python train.py --d_model=192 --d_shared_expert=0 --activation="geglu" --balance_loss=0.000145 --init_std_router=0.0203 --norm_eps=1e-06 --beta1=0.95 --beta2=0.98 --train_tokens=645700000 --dataset="wikipedia_en"
Below are experts of layer 8 (counted from 0) of a mixture-of-experts language model. Rows are named router (the router's row for the expert), gate (a neuron's input weights, with its number), up (a neuron's input weights, with its number), down (a neuron's output weights, with its number) and show model dimensions 64-127. Each number is 500 + 50 x the weight over its row's rms, rounded and kept within 0 to 999. Numbers have three digits each.
After each expert's rows: "raises" lists some tokens whose logits its average output raises strongly, later layers aside; "mostly gets" lists some tokens that are sent to it at least half of the time. This comes from a sample of Wikipedia text that the model never trained on.

# expert 4
router:541472552474528472525602541561498458596471544505462423550511611511549461444458524464541544480439500461475491480605484417522571506504536477507546496562458517523615474550608497457493461552579338
gate0:521497421608498503491482546463500506549474533613519560505563413560559551429517526456498459412501506385492501485431491517410435487472483559517496515480482483400498542527415516511435480564489557
up0:434462529493474502481559469537573594437604587441447471504464478483456554469497530517381540466474649474532561484588419436474525463505522538431442424574486522509487472537500468550544497498491462
down0:621455459455498589519503628532495556447496457640549490496536580465445445413471460447513473408596441456467542440511514554486532393484465517513513537479439441540479506535442514491601557528518420
gate1:465514379512534544461644494467507486488559563594529572474531530466529522436456501511458462404519489508521561447480530581486512414543548540542390491556538504505544557492523513465529627509490537
up1:505418511496437508528503512596511510523427475471451505492476523525458358516560530524496500547504509677525529440519512388484522544567455421488471438503565557538542624589498414515480443444541516
down1:510516470497475574536471437539592529554414411425470423500475513527520518484425486527497458411524559556552461455424448465468573658527523449515490455525476501514478515582446502481476479474582515
raises: ",", " and", "."
mostly gets: " States", " League", " World", " American", " Cup", " government"

# expert 5
router:506554584464539536511539538557561514515446517575461423515458533569527488506521539481554479461445440497442527536535524459516507511475482494541567446530496449474552485541551504559518490566518492
gate0:531519471536543530532604576475480515546445424522557503605522471518494471422584464471457586416440460427559502504475577469531442436403529520515522531534462461576479555473509431472504494467547479
up0:346607518542513486416562535521445459420465581613526508490541514540497470616445454390527465434451564494540441490526572465459527568551437581555547457567464505448460451554489512526580490463523443
down0:471543486509442512454495528543508487530521494511414463447510556592512555476518495411538435521531511481472513461462457494444503667373527571505484526433447540454501444541604502485446386468451441
gate1:592545539504478474555494511577532535516442529378454486547484573528504508514428633483440486442500466432431551607466469537424488531491453527542433598570513520515603488575422455447494511394542525
up1:527510473466462545570481547549477559493509493524502410538459459466473555476436543590412506552525496586459549487549361479495450509432556465533472441433532524450551501485503458588499518549515571
down1:510496393497479486496501469481402442443519520474461384512544503560605519437527518483432597562502488521489521555549446462583488541512507532452542430487504565395516503550533484465540480530567424
raises: " and", " in", ",", " of"
mostly gets: "ient", "ior", "ument", "ael", "ament", "etic"

# expert 6
router:623506515537514509517561523456481425534457488504453491585543576511505462468486515431482508448424513497407558488552520501524591452499474560478545498471507468524544565545417477441436477529502488
gate0:534515475555582471441602535472575485554403476493493562616509565449458528414597489538589605450507441434454525456496510535466470505406515562581501556486437363541549528426544502430429483548463453
up0:496558519529454505549437443556513590475499590648480523444490463561554406490421502449493527552451657558468505512584549395468439452548495539450504485503466552459448487594504490545525528495507474
down0:536476503510517443434463545570539402434545614555443575522563450518453437453547536462483553591445550491550534507552497559470405492424546441471491474414528480559608567490518423454394566464516470
gate1:552466484520538436442521516478501476560469487509574564529563475567449522552514556462439485432533424434361593453475541469410542490526581559472471522464594483546642451455524470470421469473534490
up1:383513502497570564528415525499418502464500510542427450460492467475515472526541572512536455439493559615526544572515437427541469555465528442503472393539427445479473479434504440563592515467492513
down1:532554489404480470471611465622438582571451534519421454408513519523480544552518459489466567551473503464480472469428517529530472570471548548557496526531402461476430494477536553519628582414522497
raises: "1", "2", "3", "4", "5", "6"
mostly gets: " —;", "ss", "',", " Swing", " ", "amber"

# expert 7
router:594558523554529483513508460545498515531505467605492546480572457532615421544452493510499443396534604477463571544572546443436524444509495566438490527387447445523505503547519461484434426535534385
gate0:536452461495496539486517526438442535543489551560452417601509606540495482502496551450419575460525520394498533550505523436438479511515488463574587485533501552486503483527461540453429507505562514
up0:510592490517568485518529501505483412498533508430512450468446519531469469512446447411510439518510523513510429546561475534505636468598498582452460457513408539538463601504410447502542413596552419
down0:498519473484508543521519442576517450444490487528524561478497544521477502402464524327524410395504452500458539414463462575379528522428453583506452558497536462407515515613467496501516447469566506
gate1:457416457569545573458443491435534494588468470520494432507486621576474548517461610430456437469465426485436517500471430529432491397485486540451472594452594465447519442623473405574429525546467535
up1:433532478492489542463461513472472536460489412473499378502419460474466440479500448539540521587498559507504517459464507601551522496406488426545468426560385447451498493409550468513494480574468514
down1:581505509478586500510405525524422414529515492505527475546530409495500454583491511569488494534479570510541467479459460584458539577452510548507464466481498529458433456623503511459472634489500467
raises: ",", " in", " and"
mostly gets: " res", " pre", " re", "year", " short", " ev"

# expert 3
router:534504569509460529576577467461514473478412477537447495493559536488532378464538434465523610473515598500374508545578554421474531591429511539494534513515563504528527451462537435465466495538583472
gate0:614600440520461492455518484466460502525512518519523452611512474463456474439436551515519559465460466458474476505555519554497493488530512500536522529488605500534537600415480523564356413462497495
up0:362506418436448471449476482525523532486461513508495510373511478538445511616536512477559541505566606489526467405512505505627540512567579476407459528489547479501475475532509504462488545549489399
down0:506474519563465468571481501480501577498499679522540396559558510583451577522423562493525531484517513420454435462460516475364592489413463437483458537582591440513484486515575567530324430558485498
gate1:540461549568594455435516543441464437502497437503552534485528489624511507516501492565448463368444516492462498463404541544493540493604537565513442463537542549542607499537555452443500532423558514
up1:577511488470435525449394601487503561496492540533421464501475559496450457413481543533452565549455470715535492346567442468479474511559502510545505557486443439385526517527420478492499437506522526
down1:381519458514409484519525514472484501502468442544479416487504560516418496466582495501465556576471520495597573511543477504564515576519432459524448437504450404493445505554514468466566517513477426
raises: "\n", "-", "==="
mostly gets: " Website", " Species", ".\"", "Scientific", " Genus", " $\\"